Below are experts of layer 9 (counted from 0) of a mixture-of-experts language model. Rows are named router (the router's row for the expert), down (a neuron's output weights, with its number) and show model dimensions 0-191. Each number is 128 + 32 x the weight over its row's rms, rounded and kept within 0 to 255.
After each expert's rows: "comes before" lists some tokens at least twice as common just after its tokens as in all text. This comes from a sample of Wikipedia text that the model never trained on. Tokens count by the router's weight.

# expert 1
router [103 165  97 134 133 170 180  93 138 110 146  92  97 151 144 110 143 161  94 162  99 113 152 137 132 117 162 122 136 161  96  87 102  81 121 108 103 149  95 129 174 125  94 120  92 105  99 104 114  97 156  95 140 177 159 150 121  87 153  81 153 108 146 109 152  64 118 102 168 125 133 126 101 136 141 128  98 113 168  80 177  84  87 120 120 112 131 145 152  94  51 149  84 111 170 151 196 114 171  71 140  78 146 103 174 209 121  82  93 129 197  87 168 157 110 153 131 181  93 130 148 144 163  83 135 149 168 158 162 111 135 142  79  70 176 169 127 159 152 151 110  74 124 134 158 191 118 159 105  95 127 161 104  85 121  82 165 122 123 132 161  83 112 167 146  97 137 108 133  63 101 124 105 136 135  60 148 147 108 164  73 101 169 104 154 126 124 197 133  77 186  90]
down8 [146 140 165 162 142 144 149 118  90 138 134  85 114 117 115  88 100 143 147  90 196 107 129 143 134 162 109 119 121  97 115 135 150  88 121 111  53 145 128  90 152 135 120 119 135 111 116 125 173 102 137  90  67 140 123 121  76 142 131 169  89 154  82 120 143 122  78 126 102  60 159 143 166 101 173 148  60 120 138 126 120 145 142  92 113 109 102 155 163 135 103 141  77 168 108  62 139 108 169 185 118 180 141 121 136 106  82 146  82  62 105 175  90 118 135  94  69 130 115 145 196 186 165  62 128  94 115 206 139 129 184 194 191  36 114 122 108 128  67 114 152 109 119 107 104 151 138 155 114 105 209 110 143 115 158 148 136 133 115  84 133 163 143 158 165 130 160  87 119  44 123 147 129 143  97 110 111 141 157  88  92 124 172 158  99 121 101 144 114  83 139 136]
down9 [170 127 163 127 106 202 127  94 179 149  95 157 147 196 206 127 143 130 137  93  62 146  91 184 118 118  86 159 133 114  89 156 112 155 109 134 116 151 131 154 122 134 129 152 133  93  31 202 161 175 154 143 155 136 193 164 143 179 104 127 187  96 145 156  93 135  95  90 146 107 140  56 130 143 153 129 144  92 132 156 103 107 139  95 118 150  96  67 127 142 129 114  70 100 106  99 136  84 109 104 123 219 161 193 122  98 145 138 142 129 136 147 116  89 161 147 102 153 139  85 115  82  97 149 155 126 100 121 155 136 108 158  48  80  61 122 118 104 107  93 156 170 135  85 121 132 102  99 122 170 157 106 159 150 156 148  96 114 180 133  97 108 127 117 149 120 139 201 126 100 133 140 141 117 163 164 130 128 187 133 127 118 135 142 166  60 121  84 123 142 110  89]
down10 [126 116 131 119 161 170 132 146  75 135 164 134  98 157 121 144 149 120 149  32 176 158 105 133 136  96 114  83 133 148 132 141 103 172 153 104 119  88 140 145  82 143 162 129 172 138 202 128 157 168 135 136 221 117 148 146  88 176 104 128 103 122 151  78 136 231 132 137 143 200 150 136 150 102  99 153 175 135 122 157 137 160 141  82 111 119  89 115  95 181 255  99 151 149 107 197 102 158 198 119 149 110 129 187 128 134 136 161  91 121 130 105 113 104 138 118 132 106  77 107 109 117 144 156 143 110 120 118 178 104  43 134  92  95 175  96 109 111  76 113  85 117 106 116 127 154  73 112 152 148 176 122 143 158 135 141  96 143 138 118 122 158 157 155  94 127 157 116 144 109 158 103 155  91  79 125 123  92 133 136 168  95  93 191 101 134 140 120 162 163 123 123]
down11 [ 84 115  94 179 104 127 130 127 158 123 189 136 158 182 126 172 111 111 123  90  97 104 103 134  95 127 113 129  97 161 159 137 146  55 117 152 153  74 157 184 120 147 124  88 165  83 171 157  65 177  86 198 116 173 138 131 110 139  71 125 101 120 144 153  94 146 180 171 125 117 112  97 177  98 201  97  85 172 101 166 121  96 169 111 150 148 117 156 167 127 159  98 157 122 113  88 128  87  89 154  80 149 110 166 175 150  85 134 138  95  83 126 195 112 110 165 134 188 106 129 112 104 149 128  56 117 104 132 107 137 157  74  85 144 134 164 170 121 105  90 122 154 125 115 102 145  92 164 135  96 142  79 109 158 111 109  41 193 115 140 152 124 135 178 202 104 140 177  95 174 139 133 141 123 143 115 111 175  85 129 137 157 102 130 114  82 153  91 142 138 109 136]
down12 [125 148 117  97  90 137 113  44 119 124 128 148  78 124 174 127 188 124  90 179 103 129  82  86  96 165 124 120 159 138 170 118 124  84 162  66 119 112 151 131 164 183  58 136  73 141 146 130 110  93 107 148 167 162  97 155 156 101 122 123 125 169 147 160  82 124 112 111 113 115 119 168 152 161 139  99 168 127 138 144 122 120 122 113 132  91 156  72 134 148 106 133 142 111  79 116 115 147 101 107 128 168 129 171 158  83 157 132  85 118 131 122 124 166  71 123 142 114  85 168 132 170 194 146 118 163  79 136 147 176 109 158 134 124  89 113 136  73 150 133  90 105  48 109 153 146 104 174 102  75  72 137 220 112  98  80 130 132 151 114 151 167 171 136 180 129  85 140 133 102 101 193  72  85 132 185 111 148  54  91 190 176 152 128 101 127  83 112 148 111 105 161]
comes before: " of", " in", " and", ".", " for", " to"

# expert 19
router [ 97 133 112 125 139 147 127 140 102 100 117 107 100 195 147 130 155 147 128 147 155 159 145 124 141 114 123 125 194 135  90 131 119 122 123  85 134 114 110 124 116 106 162 134 110  95 112 124 115 134  86 217 191 104  50 166  57 102 146 143 122 134 192 156  79 191 110 193 141 118 163 140 112 131  64 112 183 153 128 176 116 165 107 152 149 156  80  77 119 180 170 129 157 154 152 117 138  88 149 169 103 105 121 114 110  77  95 190 116 179 151 106  95 120  75 132 120 118  95 124 168  77  97  83  97 110 107  79 115  96 175 170 184 151 151 117 152 128 121  76 160 148 109 152 125 113  81 115  95 129 106 189 170 160 152 123 159 127 124 140 108  80  67 151  81 153 106 124  98 144 162 195 133 125 101 149 190 173 147 105  73 183 121 102 188 100 149 126 128 160 102 122]
down1 [175 163 157  75 146  90 119  99 132  98  53  97 156 171 133 120  79 165  19  78 140 146  89 102 120 110 140 111 119 116 148  89 118 162 156 184 124 127 119 185  99 142 178 139 144 166 189  84 114 108 138  90 158 164 136 129  67  94 170 117 174 120 132  88 168 157 107 177 124  96 141 116 134 106 138  96 131 152 143 179 143  94 153 187 179 124 101 112 127 135 126 172  53 114 125 149 102  71 150 144 150  95 105 132 122 205  61 167 143 157 112 142 138 130 156 126 152 178 102  99 104 125 117 166  81 124 115 147 119 154 150  85 134  96 201  81 134 103  99 129 143  74 106 170 131 108 130 130 168 190 115 170  49 151 141 103  83 164 142  97  81 124 147 112 127 135 126  96 144 136 151 139 171 154 164 155 186 141 108 146  96 163 131 151 110 133 117 136 106 122 115 181]
down2 [148  76 119 109 121 125 150 130  58  56 108  98 174 108  91 120  78  89 144 172 127 142 155 139 103 114 138 122 133 167  87 162 111 146  63 130 113 100 158 133  77 147  68  89 123 192  76 161 141 132 151 192  79  73 117 160 100 147 113 149  96  84 179 119 129 153 160 164 101 128 158 132 164 165 119 122 130 120 121 130 159 166 125 138  98 107 112 156 204 165 140 159  88 112 175 117 170 110 134 116 117  65 125 154 162 121 110 109 150 173  99 117 150 189 149 154 135 124  93 131 139 151 167 152 117  61 129 152  68  68 105 164 116 153 170 136 132 123 132 173  84  87 165 124 148 217 136 144 190 146  96 180 146 121 112 115 102 122 137 176 118 192 100 105  90 115 155 160 132 101 115 137  91 139  60  65  70 160 105 101 145 141 105 112 116 106 132 134 110 184 160 134]
down3 [132 137  84 166 176 145 101 137 102  99 138 118 103 143 118  78 123  87 188 156 214 158 108 169 146 118  98  82  73 150 116 152 149 111 142 159 149 111 113 174 112 128 158 197  91 130 153 199 192 151 103 123 236 203 128  92 122 140 150 180 186 135 128  87  97  94 117 119 117 148 106 142 132 118 182 148 148  75  95 138  60  93 135 118 118 121  89 134 136 120 115 114 112 174 175 119 123  94 145 107  95 126 116 121  82 151 125  68 146 185  79  90 118 137 126 111 118 115 119 125 172 146 109  86 160 127 110 105 147 192 204  71 109 115 103 107 141  87 166  92 114 174 112 119 142 116 164 116 127 169 154 119 125 129 139  84 137  94  93 169 168 124 184 150 144 128  94 124 127 118 190 103 127 126 104 133 136 156 140 156 128 186  82 137 131 146 109 196  69 130 145 152]
down4 [115 157 113 108  86 130  83 123  57 131 124  93 107 118 134 100 139 113  79 146 126  75 121 107  96 151 108 146 143 140 148  99 183 168 118 143 170 110 135 118 123 236 138 161  92 164  72 155 101  98 185  63 101 106 147 150 116  77 165 206 111 123  97  99 182  93 139 108 160 159 110 119 117 119 129 173 118 108  98 133 143 143  82 134 101 129 116  80 142 158  78 158 150  98 148  74 163 170 105  92  77 172  67  93 177 138 188 117 131  73  72 126 168 121 130 150 126 154 126  95  74 138 108 110 164 197 145 181 126 117 135 164 134 158 141 103  83 146 119 131 121 146  43 114 116 143 150 146 113 122 134 101 149 100 185 147 130 144 135 161 126 166 133 130 166 111 127 104  92 123 100 101 179  84  95 116 138 122 155  78 145 171 141 139 161  59 103  60 144 134  80 148]
down5 [137 115  59  85  96 124  70 174 116 110 159 135 202 210 138 179 129 105  91 118  97 126 107 149 137  75 162 130 164  86 114 131 101  47 153  90 169 172 126 154 206 135 133  74 172 114 113  92 144 137 121 141 122 154 101 160 174  94  77 104 102 123 119 135 205 101 132 152 109  76 126 107 114 108 116 209 113 174 156 159  82 104 155 155 167 105 139 194 141 114  92  37 111  89 124 108 142 174 138 132  97 168  91 124 171  90 149 201 158 157 137 140 133 108 117 120 168 167 157 121  68 140 106 166 116 100 152  59 144 131 163 114 108  92 109 113 125 129 156 130 158 182 120 123 103 131 122 109 119 128 103 120 122 103  91 136 166 135 104 151 154 111  97 120 116 101 113 149 136 148 134 121 148 162 112 203 123 118  99 101 167 135 163 161 140 116 172 171 160 176 116 122]
comes before: " the", " a", " his", " an", " well", " first"

# expert 14
router [121  96 134 143 149  84 139  67 190 145 140 154 151 132 106 148  82 120 116 208  71 155 126 148 157 135 148 188 138 123 116 122 121 125 155 143 140 205 161  85 132 147 139 164 156 137 113 145 116 158 131 108 125 190 104 165 169 174  81 152 161 111 101 144  99  88 139 154 122 149 171 133 134 105 134 114 104 147 101 188 128  87  74 124 178 106 169 178 150 105 121 133 171 111 167 127 159 164  96 142 104  96 110 138 125 111 105 107  97 138 142 147 132 130 131  74 124 183 120 118  81 130 107 145 182 140 129 145 109 117 101 105 162 153  84 162 137 135 160 120 239 107 150 139 174 155 145 117 148 118 142 146 164  23  94 125 162 177 180  95 128 188  54  93 133 123 128 115  62 109 169  98  96 142 121 102  65 148 101  65 137 130 188 107 105 148 109 106 105 108 168 170]
down1 [198 148 169  74 144 154  96  90 182 117 140 122  79 177 147  87  98 136 136  84 130 144 135 125 128 177  97 162  85 109 152 117 175 151 174 111  51 166 116  74 186  93 107 123 158 119 153 158 147 117 139 188 143 200 132 103 145 174 135 143 112  99 132 113  65 106 111 166  92 114  88 127 145 115  99 138 125 130 149 158  74  84  78 101 106 156 166  94 143 100  33 166  65 121 155 154 125  88 141  98 100 206 105 118 149 112 136  97 101 111 122 121 160 117 124 180 181 166 141  64 154 160  75  98  95 130 108 117 113 120 131 105 100 120 135 172  99 168 180 140 132 106 109 145  80 119 163  94 144 101 115 190 103 109 134 149 118 126 177 163 159 113 133 151 104  81 116 152 128 126  49 112 128 149 147  77 110 167 149 146 160  64 126 150 114 149 105  97 127  97 115 124]
down2 [130 133 126 141 175 134 127 127 106 117 153 166 149  53 114 144 166 112 117 102 103  63  45 140  97 127 102 134 139 147 136 158 105 113 112 172 138 121 151 171  80  82 152 166 161 127 107  75  99 101 126 124 134 131 166 133  93 107 110 124  97  94 172 147 177 138  64 125 129 157 128 147 173 144 173 123 110 142 116 184 107 137  48 111  90 113 115 183 170 132 116 100 122 161 125  84 181  64 105 124 158 145 129 147 189  95 138  87  89 113 207 128 159  95  87 102 110 134 106 168 139 112  63  91  77 127 102 145 135  76 150 129 160 148 167 164  87 135 162 101 131  86  89 148 133 110 120 160  45 183 175 133  85 130 172 136 142 147  74  97 141  96 107 101  90 111  81 129 127 162  89 124 135  58 128 139  88 169 120 163 106  95 152  95 155  71  91  88 155 154 105 146]
down3 [126 142  97 117 124 165 157 196 177 133 137  55 142 126 111 118 132 138 140 109 202 120 166 150 113 128 120 158 161 194 135 139 153 139 131  96 144 166 105 165 102 134 121 123  65 174 112 137 127 118  83 136 144  66 139  97 107 155 131 163 116  88  97 140 113 160 134 148 136 100 120 129 104 140  34  95 120 139  62  92 136  31 117 147 174  97 140 162 187 174 142 112 131 139  91 118 164 125 164 136 134 141 159 123 121  96 100 149  68 161 119 132 126  98 150  87 138 136 169 186 109 187  79 119 148 122 159 147  77 161  63 184  99 123 108 131 119  68 169 133  93  98 115 179  96  99 159 130 133 137 145 142 198 111 123  41  69 148 123 138 124 107  82 132 111 136 119 115 163 124 162 134 157 115 108  95 107 156 141  97  54 134  92  80 162  88  98 156 173 112  98 171]
down4 [159 112 115 162 123 115 193 177 120 150 173 130 140 137 167 167 122 159 114 143  94 135  84 165 104  92 186  91 109 150 139  75 156  69 152 169 143 176 174 105 111 100 119 128 103 146 135 157 138  96 152 203 148  62 110 126 176  64 180 131 148 169 149 156 148 138 114 137 121 137 164 118 151  91 142 115  99  93 130 149 151 116 147 178 119 112 109 146 146 112 121 115 153 100  88  82 103 107 112 149 105 139 107 117 134 105 209 141 179  83  92 137 139 132 116  89 115 142 135 191  67  93 116  68 108  99 140 134 169 151 109 152  74 116 135 110 161  49 131 130 111 183  72  94  97 177  74 114 119 184 183 103 124 206 148 136 143 112 198 148 134 135 145  77 184 123 137  94 118 118 127 138 165  99 128 106 105 118 180 114 185 118 164 135  84 190  97 129 164 162 121 145]
down5 [145  95 173 118 179 160 151 139 112 127 204 128 141 124 144 153 112  86 119 114 164 127  77  63 107 125 119 100 121  85 135 137 128 131 199 102 162 159 123  89 135 139 110  87 126 125 132 104 163 134   4  95 137  73 126 160  97 171 129 149 136 137 125 137  87 114 108  92 114 131 227 123 145 141 143  98 118  53 125 147 150  71  98 151 134 121  83 144  64 152  87 100 149 129 146 151 119 131 126 151 132 103 123  70 172 121  23  89 135 142 102  86  88 132 173 152 144 115 113 142  99  82 115  93  57 120 129  90 130 152 141 124 142 114 133 119 114 112 121 198 107 129 125 109  98 117 135  54 103 147 175  98  82 128 144 124 116 100 106 147 158  97  72 113 157 124  89  79 165 109 154  90  98 116 137 123  93 106  92  50 126 135 182 144 125  72 164 161 115 133 148 113]
comes before: " the", " to", " a", " he", " that", " be"

# expert 2
router [135 168 106 124  85 182 154 138 108 165  67 132 134 132 222 110 121 150  95 157 112  99 122 167  97 122 163 108 133 154  88 132 110 128  68 135 124 118  97 150 143 149 150 162  78 106  86 115 101 101 163 156 116 206 186 136 109 122 212 102 121  86 138  99 121 123 124 164 144  96  80  99 105 163 160 119 120 107 118 146 153  51 119 109  90 172 142 129 185 144  39 138  47 115 121 137  94 121 115  94 109 119 184  75 145 164 100 115  76 132 151 118 172 173 140  82 117 132 137 116 106 143 181 125 113 133  98 144 143 133 138 137 118  93 154 133 121  80 145 116 129 107 109 131 106 107  86 136 126  83 144 192 102  34 187  99 192 172 111  92 142 172 120 116 146 177 108 115  65 156 117 132 107 157  99 122 135 157 113 114  59 157 118  97 115 149 127 103 146 103 140  71]
down5 [214 103 116 171 152 134  88 141  74 150 121 151 147 160 129  75  84 128  97 104 173 123 131 164 159 162 134 136 112 146 142 147 137 144 140 100  91  56 111 162 173 144  79 112 159  94 130 150 130 120 133 180 145 105 108 116 115 166  55 128 102 126  97 131 162 192  97 107 151 196  94 155 113 161 114 146 123 132 130 169 183 140 136 105  85 144 102  88 108 162 186 186 142 102 156 144 108  84  86 180 162 205 104 168 117 148  89 148 146 102 148 145 177 126 201 128 102  76 148 132 119 105 108 146 128 190 171  71 102 175 173 128 127 103 101 141 107 114 136  49 162 143 151 101 137  72 138 127  90 100 142 120 135 131  72 122 162  97 109 100  98 145 199 102 143 145 177 154 144 165  76 118 153 144  99 135 145 137 137 154 127 113 113 101  69 129 146 154 130  66  87  92]
down6 [138 149 143 190 169 121 190 115 142 130 178 121  52 134 175 113  59 163 138 127 104 186 146 111 132 118  93 149 133 176 155 125 102 132 173 176 192  71 131 123 129 110 111 148  52 123 135 182 117  53 145 140 166 115 160 137 142 135 157 155 145 164  97 134 112 171  85 152 112 156  86 128 119 118 159 134 164  94 161  94 174 163 142 232 148 121 133 133 126 178 135 124  87 150 183  77 162 123 126  87 132  59 129 116  68  81  90  63 113 131 124 100 170 121 143 116 136 110 139 130 128 153 152 174 113 128 134  71 100 110 114 124 116  84 149 115 153 149 132 140 120  64 135 164 120 166 177 123 169  84 113  67 149 143 145 115 153 150 110 138 134 203 116 122 162 101 117 146 125 140 171  77 188 119 157 179  79 127  76 105  92 146 127 140 169 112 155 145 122 143 144 107]
down7 [114 139  97 154 104 152 140 123 173 178 135 143 123 106 133 156  76 116 164 176 197  98 105 170 188 176 146 192 156 131 136 120 102 105  90  67 138 162 100 127 149 152 163  81 133 190 157 120 143 145 105 127  79 140  98  97 127 203  84 106 162 125 130 135  82 111 125 135 124 118 104 142 117 184 127  84  84 148 166 152 100 107 133 153  97  96 183 138 140 132 184 146 100 132  97 120 125 149 109  76  98  69 111 142 111  95  98 162 148 158  77 146 101  75  92 133 133  98 108 109 122  96 172  98 143 128 145 196 127 130 140 124 101 171 182  92 184 142 157 142 104 110 193  69 135 157 117 159 152 180 186 146  85 111 106 173  99 162 161 138 156 112 161 159 115 111  75 134 141 176 138  67 130 103 122 123 147  98  88 134 187 118 169  93  92 151 180 212 140 122 105 136]
down8 [125 145 134 118 128 113 121  76 153  75 131 108 153 106 133 159 102 145 116  83 159 127  98 108 137 157  85  99 131 105 152 169 125  75  98 191 124 142  77 139  65  80 105 151 158 105 160 165 131 138 131 154 115 126 127 140 112 182 140 100 153 156  58 162 117 103 129 112 141 102 208 127 169  99 145 109 162 132 120 141 106 146 140 128 128 146 116  95 108 150 145 104 170 109 171 107 118 134 142 120 117 124 155 143 132 212 116  69  98  66 119 160  89 126 163  45 164 181 129 168  58 115 152  99 181 102 107  78 101 177 180 219 120 174 162 173 153 123 120 102  88 142 134  62 175 169 136  86 159 143 167 170 141 124 104 109 166 159 166 130 170 113 156 174 146 110 122 107 137 205 103 132 143 179  96 121 133 153 160 123 155 133  57 125  86 101  88 126 172 155 116 148]
down9 [104  97 107 184 148 188 119 167 153 164 107 172 125 119  79 133  84 120 126 172 161 138 122 166 124 138 120  71 172 137  64 128  72  73 136 151 181 106  83 154 189 168 168 157 152 125 112 110 150 119 106 123 167 104  44 100 113  82 103 134  95 145 165 131 143 129 148 111 109 154  85  93  89 168 123 177 110  88 140 110 104 126 133 136 149 138 133 166 180  85 130  20 139 110 114 149 101 121  98 160 183 166 117 177 119 136 137  84 119  89 125  99 141  65 181 123 128 135 171 176 134 214 122 100 152 146 147 101  79 127 105  81 128 136 124 159 104  95 164 112 114 113 130 172 108  92 116 122 130 149  75  99 179  94 151  83 143 133 162  84 101 177 110 145 131 139 114 168  84 124 133 160 126 100 109 137 147 147  50 166 143 157 102 123 118 136 120 119 144 112 195 184]
comes before: " of", " and", " in", " to", " was", " for"

# expert 10
router [172 123 138 156 100 104 125  87 181 123 127  94 120  52 113 171 130 137 108 113  49 157 126  99 141 161 157 152 153 130  92  88  48 133 142 163 123 113 103  60 136 146 149 108 102 108 135  88 171 112 147  73 110 115 199 126 160 154 166 117 183 114 138 130 159  95 127 114 142 121 134 155 130  90 160 138  97 184 206 101 104  76  87  66 124 142 191 148 121 107 143 153 115 171 115 126 137 168  82 107 167 160 197 103 105  82 167 145 141 142 117 144 169 130 128 165 178 169 106 137 139 164 129 137  95 105 130 174 133  76 201 103 124 178 161 158 129 113 105 102 111  95 138 156 140 174 135  87 117 107 119 141 103 135 156 162 143 141 149 137 131 168  69 131 130 164 105  92 103 168 144  64  87  95 168 158  97 133 135 149 139  51 113 172 129 110  97  81 107  73 178 150]
down12 [164 107  65 183  97 106 177 160 136 114 160 126 111 150  71 126  97 168 160  87 153  84 137 134 147 118  63 138 126  72 108 154 162 106 131 150 167 101 126 127 112 103 117 147 119 144 111 147 116 127 160 106 106 114 124  86  88 162 135 164 126 177 129 144  54  85 106 120 127  89  89 126 134 161 125 167 126 119 166 110 157 140 126 165 147 110 121 132 115  71 131  90 140 103 175 112 160 146 103 113  85 124 116 135 104 176  89 166 156 173 150 123 123 138 170 117  91 148 117 143 140 116   9  95 100 194  82  91  75  68 140 205 126 138 141 125 152 118 174 145 109 119 127  79 206 153 171 158 130 142 123 148 152  91 136 111 123 194 133  92  96 104 151 160 143  58 134 141  63 185 162 126 129 131 180 110 178 129  97 156 150  89 105 137 142 135 146 137 211  96  87  99]
down13 [ 96 137  86 112  84 139 146 166  87 164 117 137 121 110  98 111  84 152 158 126  92 166  87 134  89  80 217 112 109  98 123 159 131 135  79 120 135 123 117 168 118  98 137 209 145  98 119 110 151 124 160 111  99 107 115 112  96 172 101 126 154 206 140 176  95 117  87 138 111 126  89 144 185 125 136 116 112  97  33  94 138 108 170 131 108 138  76  87 117 134 167 116 142  76 170  83 136 120  78 178  42  96 168  91 103 134 118  84 145 148 113 137 148  88 107 105  98 184 140 125 110 139 153 138 122 159 176 147 163 120 107 115 133 173 147  97 167 160 148 165 207 198 134  73  94 124 138 143 117 139 179 124 129  98 176 110 138 127 114 130 125  89 123 100 113 145 127  98  90 214 125 106  92  99 140  60 124 144 139 104  97 173 116 183 126 160  95 113 103 170  94 129]
down14 [157 115 123 132 183 130 108 158 172 199 175 125 115  89 134 157 137  89 144 200  80 147 136  47 153 158 121  99 130 159 156  89 160  67 135 169 117 145 135 119 184 117 103 160  65 143 152 124 144 119 171 145 101 102 149 133  98 121  75 128  94 207 109  86 137 107 129 101 127 145  96 169 148  60 202 155 147 141 175  93 160 114 104  87 142 122 196 141 102 177 146 172 126 150  71 116 108  84 184 125 139 146 127 119 111  97 140 157 122 148 100 155 208 143  80 108 111 150 155 140 159  92 167 143 140 119 195 113 124 120  96  95 124 193 136 165 107 125 100 121 115  96 120 187 149 129 139 151 117 131 131 117  73  65  74 155 145 138  66 150 123 130 154 173 112 128 148  67  92 143 128 148 142  96 130 122  76 146  90 137 168 101 145 114 159 164 108 147 176 107 148  89]
down15 [110 135 162 174 100  62 102 107 148 172 166 168 121 124 100 103 107 107 126 137 131 157 148 225 135  92 123 135 108 132 159 112 156 166 105 110 136 113 102 162 116 106 131 117  94  53 105  90  84 116 124  99 143 100 137 143 142 168 105 123  88 141 139 103  82 126 166 102 192 153 153 153 173 123 102 157 105 132 179 166 207 163 165 163  58 121 190 131 167 145  91 108 144 139  81 191 222 114 116 123 131 204 150 151 115  65  71 126 172 127  92 118 119 144 160 106 158 100 140 134 143 114 132 187 127 107 125 128  69 126  97  95  99  95 162 183 129 101 129 208 116 118 121  62 112  76 140 120 123 113 116  98 129 168  75 134 211 163 122 120 131 183 101  62 113 114 102 134 132 102  97 109 116 120 144 119 139 168 115 161 124 135 125 150  89 152 136 120 107 108 151 140]
down16 [106 199 106 120 109 135  79 153  96 131 148 105  69 131 139 126 186 158 146 130  88 126 171 185 135 121 196 170 112 100 122 113 141 138 174 118 151  91 118 110 138 120 131 138 125 146 104 132  79 110  64  93 135 173 169  90 121  49 123 157 127 121 192  60 127  91 151 125 143 125 107 162  61  50  80 212 121 101  80 145  90 124 103  74 123  74  94 101 122  82 166 130  96 107 142 102 134 126 116 145 142  84 161 108 137 123 106 131 195 119 173 162 112 105 153 133 113 156 119 124 126  93 190 175 130 158  92 140 106 138 132 108 155  83 132 146 116 134 113 109  88 142 129 109 141 111 153  54 113 191 113 131 148 145 154 221 101 176 107 146 179 125 131 152 166  62  66 170 113 106 115 129 139 106 147 147 112 137 126 108 146 162 146 139 115 116 148 181 128 175 136 177]
comes before: "ed", " to", "ing", " in", " by", " of"

# expert 27
router [ 98 121 141 130 143 117 158 180 113 176 149 168 117 145  75 149 178 137 129  79 118 171 139 122 115 172 159 138 146  84  92 135 201 137 112 152 162 114 114 151 102  93 169  82 108 150 108 111 178 100 136 139 126 102 146 160  85 102  57 143 135 180 124 171 184 166  89  79  91 118 144 101 119 157 131  92  34 124 191 114 150 112 133 129 106  92 134 165 108 121 116 120 151  92  92 173  80 185 152 122 126 148 166 123 117  56 124 120 100 166 115 168 154 166 131 117 136  99 161 140 177 159 103  92 143 170 145 170 134 201  75 123 171 106 151 112 136 127 133 126  99  72 121 154  78 151 164  99 190  77 152  98 139 169  93 107 144 128 154 139 160 108 130  78 171 116 152  71 115 153 116 172  94 122  95  77 148 188 149 147  88 132 122 206 112 104 143 122 157 151 132 180]
down14 [135 146 127 150  90 194 125  93 163 137 150 119 147 160 209 104 127  75 148 118 193 200  52 154 145 118  97 117 151 143 210 139 126 111 173 156 126 158 142 122 187 132 134 146 139 118 102 128 138 139 115  76 177 156 116 101  99 139 163 137 137 170  98  87 103 144 110 124 135 104 121 110 139 114 156 119 158 142 122 117 132  91 160 120  65 116 120 128 172  91 131 123 104 129 126  89 132  71 119  98 174 154 157 144  35 108  93 101 113  69 115 135 179  70  91 113 160 104 168  90 107 100  64 154  64 151 142 142 115 134 128 171 186 132 116 159 121 135 134 132 121 139 147 103 148 111 101 148 136  97  80 154 163 137 155 156 189 140 123 136 121 104 115  83  72 120 101 207 178 147 117  58  94  83  72 159 185 142 140  92 111 156 156 107 141 132 181 116  95 187 110 154]
down15 [133 113 104  94 101 111 174 130  69 171  95 127 112 174 104 188 147 118 148 109 117  99 130  95 114 112  65  74 108 136 122  83 187 132  71 137 100  56 145 131 117 176 130 161 117 118 179  95 178  82 140 192 103 144 129 121 169  92  48 137  77  80 169 119 126 114  75  95 118 147 102 147  45 141  90 127 148 127 139 111 123 158 159 148 166 135 191 156 142 122 157 106  87 109 137 104 108 175 132 128  99 122 114 115 128 164 119 117 173 171 120 160 112 148 120 154 149 149 175  41 135 123 151 166 110 126 141  90 147 136 153 121  84 139 107 120 188  90  78  84  91 177 113 141 104 131 144 136 133 152 103 151  90 131 138 145 146 174 192  94 126 117 188 147 173 123 159 180 140  86  90 115 196 129 135 131  76  70 100 131 128 107 117  90 116 136  45 147 117 127 134  95]
down16 [156  74  88 112 109 143  95  70 147 149  98 125 125 119 157 108  95 119 107 104 123  95 135  99  70  96 140 124 108 117 140  83 190 134  84 124 110 129 158 108 108  97  21  97 147 105 151 117 122 123 114 110 140 170 111  56 153 125  81 156 116  94 155 141 152  94  90 119 162 166  79 121 121 189 124 123 153 114 169 179 118 128 130  55 182 193  84 129 103 114 147 117 163 151 113 149 131  90 121 122 127 173  86  95 127 107 136  64 145 167 151  76 121 133  90 188 110 139 173 126 195  55 157 117 141  93 132  92 113  77 107 117 119 127 135 118 102  72 135 161 100 113 137 175 111 112 150  98  66  99  76 139 174 154  89 142  83  74 115 161 209 161 145 107 125 129  75 112 114 132 113 159 138 126 124 120  96 116 104 137 149 108 110 163 118 141 203 164 112  53 114 113]
down17 [137 201 210 132 103  73 158 144 155 140 146 174 154 177 158 118  52 136  82  62 149 137 114 131 154 175 152 191 164  92 116  84  30  81 148 160  98 102 117 112 188 120  98 136 128 132 126 185 133  84 119 118  96 170  88 140 114 151  71 152 124 122  75  97 189  73 125 149  95 138 127 137 212 148 117 129  99 146 120 118 131 136 159 134 129 148 112 136  92 122 112 107 153 184 126 140 131  95  80 141 103 157 130 163 128  87 173  87 152 127 100 122 123 169 153 170  99 130  79 140 116  84 101 103 112 181 106 100 163 118 115 114 132  96  95 172 136 130 133 120 144 145 133  84 107  82 109  82 140  79 113 149 201 111 165 119 179 158 156 142 134 143 145 102  76 112 152 122 150 104  83 103 134  94 131 107 179 107  78 105 126  70 157  93 180 131 141 136 106 145 177 127]
down18 [108  97 174  90  72  83  48  77 112 123  83 177 102 138 136 148 111 140  81  93  93 188 145  70  99  78 113 186 113 111 121 126 169 155  94 125 102  99 105  99  95  72 155 161 149 101 141 142 123 170 149 143 114 135 109 131 208  90 154 115  94 121 116  79 126 138 128 134  84  80 142 169 151 172 127 109 130 102 122 150 102 122 106 124 112 138 147 105  66 122 143 136 121  78 223 126 150  74 142  98 117  95 188 106 120  93 123 114 155 176 152 173 126 124 169 141  81 157 126 119 134 122  79 158 144 157 135 159 112 130 198 168  78 125 125 160  92 146 126 149 163  98 164 199 183 139 127  93 130 108 144 145  79  92 114 128 101 121 165 139  80 218  96 155 185  87  96 119 134  76 128 185 164 140 153 139 136 142 130 139 150 153  98 126 137 162 177 144 133 104 120 153]
comes before: " |", " 0", " -", " 1", " 0;", ".7"